config.toml
hidden_size = 384
lr_router = 0.00153
norm = "rmsnorm"
max_grad_norm = 2.0
Below are experts of layer 3 (counted from 0) of a mixture-of-experts language model. Rows are named router (the router's row for the expert), down (a neuron's output weights, with its number) and show model dimensions 0-127. Each number is 128 + 32 x the weight over its row's rms, rounded and kept within 0 to 255.
Before each expert's rows: a language model's description of what the expert responds to. This comes from a sample of Wikipedia text that the model never trained on.

# expert 22
Description: Main nouns and past verbs in narrative prose about careers and works, such as film, album, played, produced, met.
router [ 91 137 135 143 187 120 143 184 135 107 140 143 107 146 120 139 157  75 165 172 116 106 105 136 141 117  82 121 140 154 146 120 120 115  84  46 100 168 150  96 133 129  83 141 133 157 126 120 132 173 128 132 143 184 129  97 114 105 192 105 180 140 106 113  80 135 125 183 173 132  85  83 161 129 107  66 157 122 156 150  78 160 112 181 144 105 135 155 129 158 167  91  93  87  86 153  95 127 120 124 205 182 152 158 128 152 134  90  98 158 101  88  91 138 132 103 126 175 167  92  87  79 181 114 174 126 122 127]
down12 [199 110 179 130  73 128  98 157 163 123 147 149 184  54  64 157 120  85 132 157  54 118 107  84 129  87 113 138 152  98 103 156 109 121  91 159 128 165 171 104 140 137 152  98  91 131 140  87  85  80 110 159 105 142 135 137  89 103 136 201 107 115 174 124 120 112 155  70  43 122  88 176  69 123  99 136 130 155  88 173 112 109 179 150  68 111 106 121  86 151 147 157 142 144 167 112 124 191  85 111 184  96 138 146 120 155 129 144 105  83 158 144 116 150 170 200 137 146  90 146 161  74 123 164 147 139 100 106]
down13 [151  96 102 149 110 142 175  93  63  88 120 149 162 115 124 106 148 224 186 106 107 151 178 110 117 153 149 154  93 101 167 111 151 105 101 114 129 140 145 179 163 146 189 123 136 120 181 137 119 107 105 140 138 110 172 161 108 154  54 129 137  99 126 150 126 136 112  94 127  64 123 163  75  76 150 115 170  97 141 107 135 193  95 120  80 203 112 161 132 154 164 154 121 105 148 173 106 182 122 114 140  85  71 239  76 142 127 171  82 101 101 209 156 100 142  93  90  73 175 159 189 109 132 113  80  71 113 166]
down14 [187 162  98  59 117 112 140  84 155 122  90 196 170 187 102 123 156 101 128  64 130 100  88 155 161 114 162 164 169 112 155 112 141 102 142 122 176 102  98 174 125  86 133 153  95 199  91 100 103 106 107 120  39 161 106 127 189 121 132 153 161 142  61 110 161 175 117 105 143 117  84 116 139 162 156 159  90  92 142 139 106 109 121 165 122 136 109 105 146 133 100 147  99  89 147  76 150 123  93  87 130 222 118 130 153 132 111 171  66 120 140 128 135 125 140 143 164 140 132 154  97 145 134 169 122 101  77 178]
down15 [134 137 130 110 143 159 159 133 173 189 123  97 181  90  92 119 163 139 145 110 117 115  83 171 158  37  83 200  94 116  97 161  81 124 105 134  62  82 133 140 110 117 119 154 143 187 119 145 146 145 138 131 131 147 105 124 137 130  92  91 146 153  97 152 129  88 123 118 144  74 129 115 136 134 156  86 136 105  98 175 162 157 115 157  76  80 139 107  59 149 125 121 154 106 179 137 114 116 135 182 144 130 112  91 173 100  83 173 123 143 125  74 174 112 152 122 146 143 229 127 130 120 156 122 118 177 128 139]
down16 [151 186 173 111  70  89 166  92 131 157 143 151 129  47  75 114 131 175 132  59 115  82 150 131 135 178 102  98 127 135  64 122 112 134  96 145 175 146 180 113 122  75 162 159 130 103 161 129 135 191 144 154 173 119 156 115 179 132 145 170 118 141  97 125 102 171 100 172 107  98 152 185 170 133 153  85 123 107 129 107 111  64 183 101 110 136 148  53 127  59  82  94 126 137  62 138 164 135 116 147 130  83 136 120 141 140 158 119  70 151 125  78 147  58 178 153 124 140 145 131 158 134 147 187 155 150  93 115]
down17 [162  91 152  65 134 168 162 159 101 167 123 121  95 108 133  89 122 132 157 123  99  53 142 179 140 138  92 125 150 133  91 122 156 124 121 146  90 102 159 151 136 105 157 143 117 123 143  82 104  80 153 113 105 127  86 115 103 100 108 151 117 144  81 120 122 228 124 102 129 153 137 121 132 144 128 104 119 148 119 203  90 180 147 136 190  69 126 118 152 124  74  80 179 106 186 116 156 123 150 124 171 189 115 108 145 151 153 132 142  70 150 133 199 135 123 141 121 155 107 148  80 136 113 114 132 123 118 116]
down18 [104  92 134 171  68 149 170 180 130  94  74 152 162 137 120 128 131 106 137 100 114 107 146 104  93 140 132 157 141  54 118  89 158  87  83 155 152 118 128 139 140 113 126 195  92 132 108 113 121  98 100 110 129 118 129 153 116 131  99 128 142 114 124 149 135 166  72 103 179 125  80  90  82 138  98 167 167 190 178  82 128 135 101 125  98 142 153  99 114 152 171 163 131 113 126 141 117 109 119 119 131 146 142 137  94 135 117 113 107 145 104  34 126 102 104 140 120 174 145  69 116 169 214 121 177  72  83 109]
down19 [142  89 110  94 139 114 198 101 138 125  92 197 150 122  80 147  29  58 130 132 156 132 176 110 149 160 121 120 128 110 150  94 134  96 134 152  70 135 157 170 128  87 163 126 122 112 158 130 192 160 114 155 203 123 107 119 195 100 181 129 123  96 171 178 138 148 162 131  72 111 110 106 104 138 140 201 156 132 156 174 122 104 113 141 134  76 115 100 142 140 167 144 194 145 108 117 130 114 106 124  81 142 106  73 123 134 159 137 107  83  59 138 132 136 120 122 205  85 128  69 107 100 168  95 101  97  75 112]

# expert 18
Description: Words in proper names of institutions, nations and places, such as United States Army, National, University, first, Seattle.
router [115 117  88 142 132 127 153 135 119 136 154 146  70  85 159 151 161  91 147 155  90  90 152 137 157 141  72 117 192 148 115 108 180 134  90  97 157 125 174 137  74 140 134 124 135 163  98  90 132 151 145 131 104 189 105 116  71 140 136 175 123 158 124 137  94 137 161 192 120 154  96 178 147 133 112 117 155 137 154 140 123 154 101 125  95 121 125 137 101  87 114  58 117 111 110 148  92 197  48 119 104 135 145 151 149  64 128 127 129 145  20 101  85  91 169 135  98 234 150 154 103 109  89 188 101  94 146 151]
down1 [142 106  52 140  84 133 109  92 105  89 133 107  93 166 161 154 101  87 114  81 141  96 169  90 161 112 133  85 116 165 136  96 133 104 192  97 110  67 135  98 125 131 154 149 171 120 135  99  99  69 108 152 101  95 106  86 159 154 178 139 146 115 104 152 105  77  75  95 124 131 145 166 200 159 133 111 135 181 139  17 161 157  77 146 124 119 148 185 132 217 125 197 126 113 111  81  80  85 105 167 136  93  57 121 178 223 109 105 138  61 164 145  87 130 116  95 122 155 191  92  86 135 180 109 143 171 138 106]
down2 [101 170 133 136 101 113  94 171 189 168 134  79 165  94  93 187 113 122 145 163 160 123 129  92  65  60 130 118 137 103 132 135 160 153  81  89 124 126  90  83 130 137 134 131 139 178 126 123 140 137 112  94 117 109 133 112 140 110 151 127 102 124 123 124 126 155  57 145 183 146 104  85 152 136  88 155 159 107 156 131 136 158 117 150  94 158 114 103 128 135 116 147 102  49 116 137 143  94 114 184 129 124 116 170  97 128 118 107 150 142 141 157  74 163  98 116 119  84 150  95 173 144 144 158 129 126 182  59]
down3 [114  89  99 117 180 105 167  74 150 117  93 166 102 151 155  95 119 106  94  89 139  66 141  85 124 179 100 117 134 163  88 168 118 155  61 119 127 160 150 142 157 110 128 113 170 129 200  79 108  73 107 117 208  76 136 190 106 138 103 151 159 103 143 111  69 147 127 137 154 106 147 114 191 132 158 160 110 140 109 114 181 140 113 111 121 137 162 114 156  63 152 169 171 179  95 162 142 155 172 120 163 125  70 146  44  98 142  71 116 114 126  60 109  96 125 119 156 138 176 184 102 105 131 106 146  93 113 177]
down4 [134 106 166 117 121 134 117 101 100 138 104 145 126 121 141 140  83 110  95  60 117 122 161 136 174  96 146 122 121 117 151 124 119 221  88 119 142 120 103 133 100 125 173  82  78 100  94  82  54 133  88 107 173 169 121 148  95 145 160 170 132 117 171 103 164 133 137 135 132 123 105 168  96 121  99 163 126 130  98 162 117 169  85  84 131 130  80  96 127  26 119  77  87 107  90 154 124 151  81 158  85 131 164  68 115 175 123 128 132 126  48 211 104  70 162 165 134 169 130  90 103  51 119 137 138 137 117 173]
down5 [ 81  60  89 107 145 147 140 110 119 134 142 111 169 131 105 166  66 124 156  87 139 138 133 150  98  89 133 135 164 147 149 113 153 212 121 119 199 102 107 106 131 108 125 152  94 149  62 160 131 193 158 107 116 148 145 157 150  92 165 106 116 147  96 170 124  63 123 157 152  95 114  99 149  94 121 143 151  75  83 165 142 148 115 114 117 154 105 161 119 136  91 168  44 115 107 100 196  82 116 144 155 161  78 110 182 104 173 109  65 118 171 119 126 148 112 100  82  99 181 138  60  81 156  77 124 111 137 163]
down6 [164  76 170 160 173 163 143 108 122 200 131 136 109 131  69  89 198 119 133 173 209 113 181 148 180 116 142 154 140 129 144 165 128 120 177  78 173 169 110 102  67 186 176 165 147 191  97 135 127  87 126 129 129 108 156  92 104 130 140 105 138 102 120 124 156 136 157  97 128 108 133 106  84 101 133 182 155 111  80 169 143 153 185 185  87  78  85 117  83  70  82 121 160 127 127 159 118 119 116  95 105 110  84 139 118 112 142 179 143  79 140  98 121 125  55 103 186 119 166 137 152 151 175 147 183 129 142 164]
down7 [145 108 169  78 194  96  95 125 127 138 155  93 155  64 149 134 141 175  63 124  80 166  45 157 158 158  96 149 133 177 153  64 167 160 129 127  80 158 133 131  79 112 121 162 119  73 150 121 130 144 165 130 141 125 184  88 185 117 150 119 145 153 143 166 136 114 109  69 127  61 136 139  94  95 158 131 149 113 207 129 149 148 127 111 121 177 170 130  96 125 174  76 153  61 110 141 106 200 113 169  98 120  94 162 130 128  99  85 130  94 126 126 106  76 129 119 164 151  90 116 128 115  86 153 128 137 120 121]
down8 [ 82 115 157 126 121 153  90 202 195 176 143 123 163  95 105 158 190 107 122  76 146 152 115 146 171  79 159 115 126 150 123 131  87 157 128 122 113 143  63 133 156 173 142  96  89 162 117 138 105 120 183 106 103 128 130  84 165 160 129 113 137 120 115 155  39 121 109  70 118  88 140 152 106 124 128 156  98 169  99 136 198 111 152 104  91 120 131 204  98  94 126 151 131 163 112 191 143 160 149  76  84 141 160 210 140 109  42 123 171 122 146 152 107 169 128 107 113 119 186 163 125 107 116 140 203 102  98 116]

# expert 16
Description: Verbs, participles and adverbs after was, to, is, such as not, known, used, also, better, close.
router [ 98  96 121  97 169 108 106 173  90 133 155 163 103 147 117 134 104  96 146 140 101  78  80 144 116 146 129 124  87 217 130 114 145 118  65  48 119 205 189 131 119  80 127 138 159 131 110 157 170 108 145 198 170 154 117 100 118 105 111  94 125  93 133 138 117 142 194 147 163 110 101 133 153 157 119  56 157 123 143 125  84 144 133 169 175 111 123 101 182 129 155 102 128 135  69 126 113  95  95 124 219 154 222 118 140 102 183  74  86 100 100  79  85 119 131 145  93 121 185  86  69  73 114 193 157 115 212 101]
down12 [103 166 126 118  90 153 148  94 164 146 132  76  88  83  69 156 153 129 110 123 121 119 130 145 159 121 154 146 100 115 135 113 118 135 122  72  92  93 134 114 150  62 140 140 142 134 183 123 146 131 169  90 141 147 112  77 123  72 127 150 118 138  99 191 130 115 121 122  82 126 140 155 101  94 118 147 108  89 123 155 100 176 120 110 137  93 116 127 137 143 105  89 123 153 143 130 161 151 115 128  93 116  73 128 131 133 174 130 157 125  64 113 169  83 145 174 111 162 146 139 107 127 147 161 119 149 143  77]
down13 [143  99  88 156 153 144 122 155 154 142 175 131 163 113  65 143 154 142 148 138 180 161 184  85 100 117 113 171 158 108 115  99  99 124 105 138  84 119 107 132 125 135 128 138  93 152 164 100 104 156  92 130  83 121 114 145 117  76 118 166 116 109 139 178  94 133 156 192  90 170 151 131 173 147 144 113 128  85 107 151  99 158 136 148 151 148  74 125  86  69 169 154 131 106 187  73 116 142  84 199 138 137 122 143  78 118 137 161  81 166 180 166  66 188 143 105 137 143 165  50  93  92 104  85 126 112 172  98]
down14 [109 149 129 122 104 113 199  97  64 173 118 167  89  99 139 179 167 142  98  73 105 140 143 144 143 149 149 116  91 135 125 148 168  85 134 171 157 134 110 151 115  90 117 160 121 131 145 136 132 120 105 117 151 136  93 148 152 129 115 156 133 152 133 125 118 124 137 115 169 176 146  96 106  83  78  94 129 126 112 160  91 178 107  71 137 153 138 102  83  82  66 101  89 139  87 141 145 187 103 146 155 156 107 133 172 118 167 122 171 142  84 173 128 186  94 117  54 172 138 129 112 158  91 144  96 172 132 133]
down15 [131 147 106 130 135  99 123 129 162 204 132 203 137 153 105 125 131 149 161 189 141 173 139  92 133 142 100 146  96 203 196 151 134 154  88 152 158 184 214 133  88 121 202 143 132 126 156 130 153 149  53 166 116  87 123 127 143 130 106 121 137  87 125 100 134 135 184 113 167 164  96  94 103 138  85 165 183 155 150 106 167 104 119  97 163 116 111 133 143 106 136  62  80 109 160  93 135  59  81 101  98 106  84 145  85 155 160 102 140 130  86 181  90 158 151 139 111 172 117 185 141 140  75 130  66 138 117 149]
down16 [215 124  88 138 146  83  85 161 189 149 153 140 111 116 169 125 121 122 141 125 153 158 149 128 112 184  98 127 164 136 177  96 132 164 121 225 130 123 123 100 137  94  90 103  76 122  98 132  97 143 113 112 138  81 105 105 181 125 141 125  89 144 124 131 138  91 105 135 144 172  81 119 153 152 140 105 135 130  98  91 105 152 159 205 107 115  91  93 101 150 123 135 108 123  85 131 135 158  87 175 130 145 138 109 146 125 126 131 120 129  99  99 102 132 200 164 165 138 211 115 124 149  78 162  50 122 135 120]
down17 [137 133 132  92 183 142  78 120 146 116 116  87 102 107  98 111 102 201 219 106 157 133 148  76 138 187 150 131 162 115 135 157 144  62  94 159 146 149 154 180 131 195 163  99 178 107 116 139 199 135 156 164  88 205 124 133 127 125 141 152 136 133 148 122 137 172  99 134 113 201 195 102 147 106 180 165 131 154 101 132 157 141 140 154 126  91 135  77 143 112  52 157 127 124 173 133 147 133  83 151 113 156  92  58 122 105 129 164 139  89 117 145 115 132 127 128  84 109  70 100  83 181  92 112 107 146 119 140]
down18 [ 94 126 137  83  82 115 118 142 158 187 148 171 146 146 182 163 118 156 117 151 132 135 143 110 161 127 106 116 115 110 150 192 116 146 111  39 118 178 112 142 101 138 127 166 127 142 126 114  53 120 150 103 103 102 116  62 157 160 144 131 126 101 124 150 100 116  97 147  92 212 139 129 151  66 112 148  79 124 126 169 148 128 114 187 125 109 114 122 188 120  94 121  95 108 112 119  90 162  57 164 144 149 106 116 152 107 183  90 156  66  67  95 107 147 160  66  89 162 101  78 115 156 160 190 129 194 139 139]
down19 [139 139  97 106  82 121 114 126  99 187 166  58 151 108 101 189 147 135 127  65 119 160 130 154 155 176 115 101 174  83  80 116 127 143 171 110  91  60 133 112 103 156 195 103 178 116 111  69 162  99  85 120 134 144  99 196 112 163 153 165 187 107 112 159  88 155 131 110 181 116 164 146  70 132 159 120 108 119  71 133 142 111 149 155 146 122 117 140 143 164  87 149  91 174 173 142 142 134 140 141  76 136 135 112 117 137  65  90  90 146 130 136  40 142  98  73 146 115 142 116 143 171  50  98 171 141 140 149]